Weights of a small mixture-of-experts language model, trained from scratch on English Wikipedia: 77.8M parameters.
Below are experts of layer 4 (counted from 0) of a mixture-of-experts language model. Rows are named router (the router's row for the expert), gate (a neuron's input weights, with its number), up (a neuron's input weights, with its number) and show model dimensions 320-383. Each number is 128 + 24 x the weight over its row's rms, rounded and kept within 0 to 255. Numbers have three digits each.
After each expert's rows: "comes after" lists some tokens at least twice as common just before its tokens as in all text. This comes from a sample of Wikipedia text that the model never trained on. Tokens count by the router's weight.

# expert 21
router:144134090113128103119106126083132114108105128148152102132170130159136121078145112079117091152091105105093146131123123093138098134149115104159158184095138140149085147110125100145130104121099119
gate0:127138104122131150139074110124144110138099096073112135136118134163145073125091131138118150106119118098122100137105133162140135186156092151112150161167146142139139135153099141122144117147119144
up0:138124128096153122165103105154129150099127127093110138134122106184139126150094137098126151137116114168104100122110124153130142179155138113154129123149150118123142144130136129133128165163149141
gate1:126082110136192119149136090139146098145116141107126133120161162114123138102174098161115142134107147117142109142101106106111117089172125151077158116118091138114165137105105119128133124159140132
up1:121117135153092125100133124078136134099128106146109167161127095123103139133100136109105139166118115150122126113145112122138113167119123112125114143162122139111134136131129108143131101121169160
gate2:099158105144129121107124119107142149111149144118120140116136108144080111103095109172141153100096152169103106143162147180132142149150159088125154136110099177164104125109132155092132108132138129
up2:128151121139112093150147152143140134167123138087162147100091144110126174173165144122109143125143103123138117139138082152155124082120118147091116132105156101132157136132117201124132158131130121
comes after: "-", " |", "==", "|", " was", " a"

# expert 31
router:156147121105073155130133164120150112132143101127122142139160143076142138095129130135128066140156128113076152124086128146126129167126123099141137144111152098137117111125149144179111165112113135
gate0:152080139146117079096105108130130090158136111131106125132122114103145096156101154126141097103121140119152128146141123126091141136157106134151124119163132102155140180096099123162117143118095083
up0:138081132136117135131106106190128139129104103131067150169140129122136111139137105134136098118124122106128128137184122138125139091127144133139136107136183133116167159127129150161161108143098148
gate1:101145134172088131123148090130148136137146149180141176155139117154098132142143172096098142169128068089115079146136143153143146128140147137084128167096126111139106100139137077121135139106148143
up1:159114101143137130097126130123080087109116134126108133139141142148139100112104152108151173130147114116142149188126131107109131109159141154149142106129145127122078190116122098095182091130155132
gate2:093108155158120129103102102128107095140151129152150103147122161110131105115153144171124090154103164124104113137124152112070136091150139146101109126123110118124135175159109127130116168139106161
up2:106129080093133114111178110172141102115129158120150089156112101107117123135140102122101075160074147090082140108093120156108121132098136120080112081087171086173150129138141164163107172132111129
comes after: " ", ".", "6", "0", "5", "2"

# expert 28
router:121127140145144119149137164121120103149156069081145096126157152116132105092094120115111079134106117112101094159085132065092117136128092136137089167106131139138138146123123136133105088126088179
gate0:156175113121172140142087170144153120112165125131132101118121166099133132098125127131136080072077151135109113144117122105124147105178152070094110137114159167176147137127111119172141148104114110
up0:132102133129103131145134111096116142122115118129132149107091125111128077146166124121139161156164127128142166066098135136124113121108119147141139145107127094138082097154151108110134076131145154
gate1:112155181133119152129069147150118118111109140116137126108163133129115123099108113117138114170078099117138145147095083104168172102111087081119130121119108121101116144111104101118089120092145159
up1:126083086126108148112079159147151129173129133124126110095112142121118135157144132081141136155153107153113155122148110105108131112128111139132096097105132144120123094112111128122119107137107079
gate2:096108129134148152145169137143162112163130136181137121121129127095122130134096151111095148135078138122129109121115135112141154103106169152124100134138126108118129123128137108103119107144082101
up2:135138128102120125146142120178149183076095139142100141064140131123116113140064137113100091128130116133130136129170112167082144114132157153110128126123108103156123123128106174145154150104092144
comes after: "-", ":", "\n\n", " (", "==", " information"

# expert 19
router:142103153139144143121119146107121118135151128130132132126125111108153101129132140082089090138118137137094155117134123121131153142164112090107145139112178137121153128134136130191127118099120151
gate0:130124160163135120116131138097100153189123145141120100123085147120102114129120095127173079145153119145106163119133123134129150137124129132163087155143157116106143142143125173153138127176122131
up0:114131155166161161135127133119125116154097150093153108137144085135095133090104109130130124111140133173103126123113091138134119166136160159146134150134129165123114137132110141147120136116117152
gate1:076147118106149106162118167111114129141147146147078119145095178094111148092133078135131117151122117133113096115165135120142165141089106128146129139116150160146131143150124150105114147152113099
up1:109160117110155085163108149108108120141105152106145144113132119114111154122097113115124111101148112156149107102112174129119181111100159103124083127175138120147142143146139142119123136134123118
gate2:132111127146136129122115164102127078123120095146122139140113143125104164091127162133117145101123136176162122128105134104125144150154135137118109133127108079094133117155121116167118132111102119
up2:124076129158127129144114109163125175130142115165080121154089130094136147125120168170108106107123166134116116157122131134083138152120116094133158115095121134110137155103148190147130156120058186
comes after: "|", " ", "\n", "–", " No", "-"

# expert 14
router:127110137187108152158142136110086116117178135118122141134173091134139119117139117098104122137135099086139130123139116116118097108150079128132134132122149133113100123120125119095129117102139137
gate0:154110134120120154132133147148135100092107123076119084140153130081165108147114133122106106132103109130134118157127114114175145149161108076087096152140187115168135127143121115154118109157102100
up0:135122166141161139151138134135124102075090112108156119129139107144128129104082168106102114172118151175134101145131198134148154128140123071112109092133132135186087169124110107154130120167157108
gate1:139125125068128109140114135129120119090126128138109113148173134122137081095117129106140147112159160091143131178145111091082124092152110113131193166159160156125115145156131103109130110138137149
up1:147122112108070104085135138154150125120098156132139123162170158128114089142143092113098111138131129155149135157123158165158146120129181113092165116140136110145096129113146093135154158141134093
gate2:124118126129153152148167110169172132136144108152157136116111132133128137112149133101091140157128161119175106114150141107107118141087166129117152102127111075077114135100175125117093092139104135
up2:131147144106157127118182146088106120171132084126134095158128093102144122146085138138126119134120108118124118147111108125105100132142167137121151162091099105175119108106110106130133068145114142
comes after: "-", " \"", ":", " (", "\n", "|"

# expert 45
router:165157133139111138100123136122146121101120139151142098145138100123139102153147108125119079147150136125128168127129092150124111117149122145126112113101130128160118113118084145149165107109123150
gate0:120121116121133083112144135165147172152103136148085155128139155131155159141120130122104113141130128167150146059130143128176111080161116121109135129164106130130128148156125156131154169137134112
up0:097111141163122090120164152134113113114111127140121120141145065125147103116121125100126125101122117122155120113153137120110090140102138134114159150098131110099102125114166123096108108124136149
gate1:131106107098138082099118119134172157138088125182131154096137098118170096141177134152154096101101133126103169167139121144118144133136141108130128138127152182121126166161152085126160172119174100
up1:114123149096094138092137172118123115126107104136141135109152091133142133099157104127141103112127137162115120127154090142110125132152150106118114156122154134122134132123141121120118145136129105
gate2:097103154114161104137155105113128131124121142132144125123178119138150095156144114159180124092106135064113158152116151134129144089170170175114155138168151149109150124146091094117180116143171084
up2:118177111108142106123138119168139123115144121139115111113118131169158109101153158152148093136133121152090100142181108130150123156096105052137146128148139152121120144120140108142203118142102133
comes after: "19", "20", " was", " of", "18", " in"

# expert 3
router:123117123115142114137113130103131157141147140112124158102142098115159086143123082121130075167124126096130165153104090122157093145158130125105175124128127137153124134110126139113127096102153162
gate0:151094115101127087133136137121145183189121111138169151097093127150106129094153130106119127170152153102111167103148164112120144089110108112169118148120187158162153156114142143099115107125111139
up0:119127104108123108114100107137143114127145195117135125160142130106126127117124139123165101104092142114160127117174112113137139116108171085092165074167116115094104130089136116124118135104129119
gate1:109149123092141114073134121100113121148146135134097097152117121155154155143164089114186078118140143132171135134107124157141090117141075121088128113149130176174109116147136188089132105148094128
up1:138108106151140143200139141128135129130155110102136127163110150085170097114086176112113152163091102103078108134122114121121114117054148120131107129115091091054121161118118145131094119127114127
gate2:115145155174146151120115154128123113171083109134099157124120117130161087149110166161114142168104176085140135156168109108150111146115116150146108097142114106177141145128146108141113137141150154
up2:161108146130138119141108130137110119162110192142104160083127149121106180141143147165095121146129115062173156144141155124162117124136110145167121118090110153100147126132138101091138123144115139
comes after: " to", " was", " and", " he", " were", " be"

# expert 10
router:167107106127142133141121167116117113131103135132163126107154107122137123131130122110087097145125100132128167154120131131127090156134111117139154132113140113133115128152109074109146127140110077
gate0:131096149140131147138116133158111111094150134130122113154151097093158106096096145165126122131137149137141132120103139129160173122135152143189147152119096113164104124120098135132126157121114162
up0:126142153120101127130127143132116136162117126118109162120110151119093105139139073080122137109118128120119155118145131170113123178145114130108086133126106161078156128157140137154132077134182148
gate1:125074116160153109147122113155133107141166131147143141119094085146128136104124075080123119105154139109117099158121104099130125117166137111118141101123151109139100152129107154149104152126145165
up1:118118145141154095126114111151117162164123151158162137141083144127115144145175134122120165136106148115141139125173104173137119127151111149096109092082125096146105119133110162145100156132126110
gate2:162126152110162168122133082132122109107142164125152101150123099117141099084149106104177122098120132104125110115170159125122131096145134136121155147082095146155126160116168097094082161143136146
up2:155093162145155131105149166137165132102145127108145132172132161131124102100114149149127127130178134141131188149142104097150148098132133154093115143135102091108150085121132097113150136117098112
comes after: " of", " the", ",", ":", " in", " and"

# expert 15
router:121143134123140120116145121128137106114136103112098074161135128094168064116142141107102107144114138133116130123116115113136117167158147108140100163114141132188097090116108113161132124142115163
gate0:169148137105145113149087127146122141114135113154106108097152068108161144120102083115102134125124102131155148134136161117137131132096116112146103129140126136167104167158137115141124080103080130
up0:170159148100141114111112105149090143085106103142081106114125135151132151103105138130107115117122129156109143070132182151131119169084106100134102114138104138162107148143188055132144135170113148
gate1:127140065136143111115136106111136132122088115128113179142073149163118147165127137091149145131140092131112119136120147144151104156148139146145151170108136148146095128134130163125087131133131134
up1:101139107094136189178180121137103154125141146101076146141149143142109120089132151152115076168133122119115140143087135113106154097077137080117115098096130199140138100146138153139162130133094086
gate2:135127152138099109166082097173110149150129185133118133121128129097100105123106144141072128108123135105112126096117117164162123128116122128090118123132129155203153108161113120103085129122122160
up2:101132145120154117117151146111113096082143145122136165121122109148176169110169156098169079101156133109157138154135123147138138113116130094143134162134134097105125115129096148130171114146142137
comes after: " |", "|", ";", ":", " May", " /"

# expert 37
router:150154139109118133117138141109130153137153163127139078135148090098131107116149147098128118161101129095150131111065121108141112141134110075143118181087180141150138103142119127155137120133087137
gate0:103106090101105135156110101143118133101165125116102119170127142105114124113116131132172130104081114109161118124138154103146111136133065108158142157151131159108180179145106106094118149123088148
up0:146152119101121127170101148137120132087140141160085156097129125093142073163140131126157111161159160133161116112147105132116091146129126162146112135158115147090098165123082165105124145091117108
gate1:081130126106085163121135105112109119152116113124106136114162134137090130118105143153103143113107117134163120156084084112109158103119147080097137113095159124120125143121146106158144135141130096
up1:090150156101112129119164125089100137131155159122178144100166157153122166099160106131119157142119138156157096143107122166153124129146136109098130138089128112153119129147163126138166144158098100
gate2:110201133153137127103147163113148149158186119123098109169164133173162127102129090145102111115126121157114132150176133115147094175171130110112097171097098087121147086129156134143106096109094146
up2:145106126093121117177112140154096094131096125118121099091052121086109136127133094117136111118134113119102142119078144122083107082115121152125144146117111115107118148144097102103150114162177134
comes after: " the", " The", "The", ".", ".\n\n", " that"

# expert 30
router:149106132136140145084080130107123134160132104105120081110141122061142076109125114127154115128116115105101153112138112094140108179141118110133104143080140139111106114110104121165125114118132110
gate0:136081127172107122119125158133115166086098108137123106139127108144126145150143184139115115132135118146131124153109094140155142131181164099115113105108155100110133111128150117134138163124200100
up0:136132136121125135150105104126124099078155125119170143117172129128163135118145114111094136123139128138136114108127125167100173133119136153114146181132132091099142110112120109114107111161103129
gate1:102163164177136142128095103093166128144120129115191136154112098182143113129144129088110121106185149109101160156123103148151152166153108101141116164117117154104156125163113130157110105092108100
up1:130175129141098133138115106093160150110134094147159139144139100127107154152145108095117152110145136091170159148125112111124144162180139177104097119153139151128203131140146123112095133130144122
gate2:116123133144127127122111074144085120133152105109159130180164147100149101139099120130144146073102129132105063128125136140128117155168112119141127124168111139113133113118134095106173137097092130
up2:136176143113127157118126114159145143110126123130110147164152142149148114127127155118191116098101091177116102112131123118104132140134140126097106115137138114134154117131114129129157128146111099
comes after: " |", " ", "–", " November", " September", " February"

# expert 8
router:189133108143117101135101112151140107092136153138124112118154099144120110114162155119123104158141098097134155112112119135100091159146107110143143150097170131152096138123116126114156124139106116
gate0:161152136164124114109153097111125145113088132168104137136139135139170139114191154091149157118101155142084100116135128149113145171131117096083135143166156087121102148158157113154115119140133084
up0:153144142125121147133129126095090133134146125112113096135143113095144140106116119182122139165154166131157114100119114138096113086106063100135110158143129156132120153100141147123101083158111075
gate1:152098133156160125096128142147150160087134110138114131149109139133160148067156130115131100082106131136081175115144125142110177139102125170107169110149107161066097145155111137118114160167133173
up1:125149144172113131070118113153152133122150167130113148119145148120092165153114117099136172113087129134146116112161090151107114136163109155067096114122115134155117146136147173123142112117142159
gate2:138144149120152146125089132149135113146155080138126123141122158142120100122138135110146085126158151148094141133118116130082156137096155122143127117159140140106190147102127159137139143163099135
up2:158182156148170097124140137164127148096127131156136137136151159142106142099098175096170104142126129134111110161112125127109141110088114123122111065130151119123159147097129123137148162118074141
comes after: " the", "'s", " a", " The", " his", "=="

# expert 11
router:121138129159103102151162110092095127126135128106133129113126106108133098118141104109095093155109138079126135107122140119116072159147122142131117136108125134147082109182126137140127126142144139
gate0:104109096104169095170111133081151134148164109135155114158122102102083151120146093137147132127093124116143105145140132152129128168095144079170115150133124145133142110136113155097146138147127082
up0:101138150143128126103136094114132130121172110122121174103106150165121116118096130136134098141129151149127100168126136110130195119130112100126181136157138165119145186087141179131151133101135168
gate1:160162138120169117148129134126165168172159167123125156085126165117162105184162145175125140149158135107114163116135158129120085082084112110133136161148139127121139101170128131140155156160125140
up1:135104136117075117105118180115093129126132125144125125161156117116125113076131118117191131119118115125132143142127128104105148144097102100206117122100126151136138143140115070133150130102121099
gate2:187130163151071128102132130131105154103146140141112101122101119106066103135119086161131100120096149172117130139120107141128132095113100162116115114111121120178178173126181139121129156132113132
up2:158144155103128167160128122098168115154121170121159149100165113146151151096184092120096128126149150159141121120129145160149112134134125160127141154147138158153078143088142115111121118146139106
comes after: " |", ":", "-", " \"", " (", "|"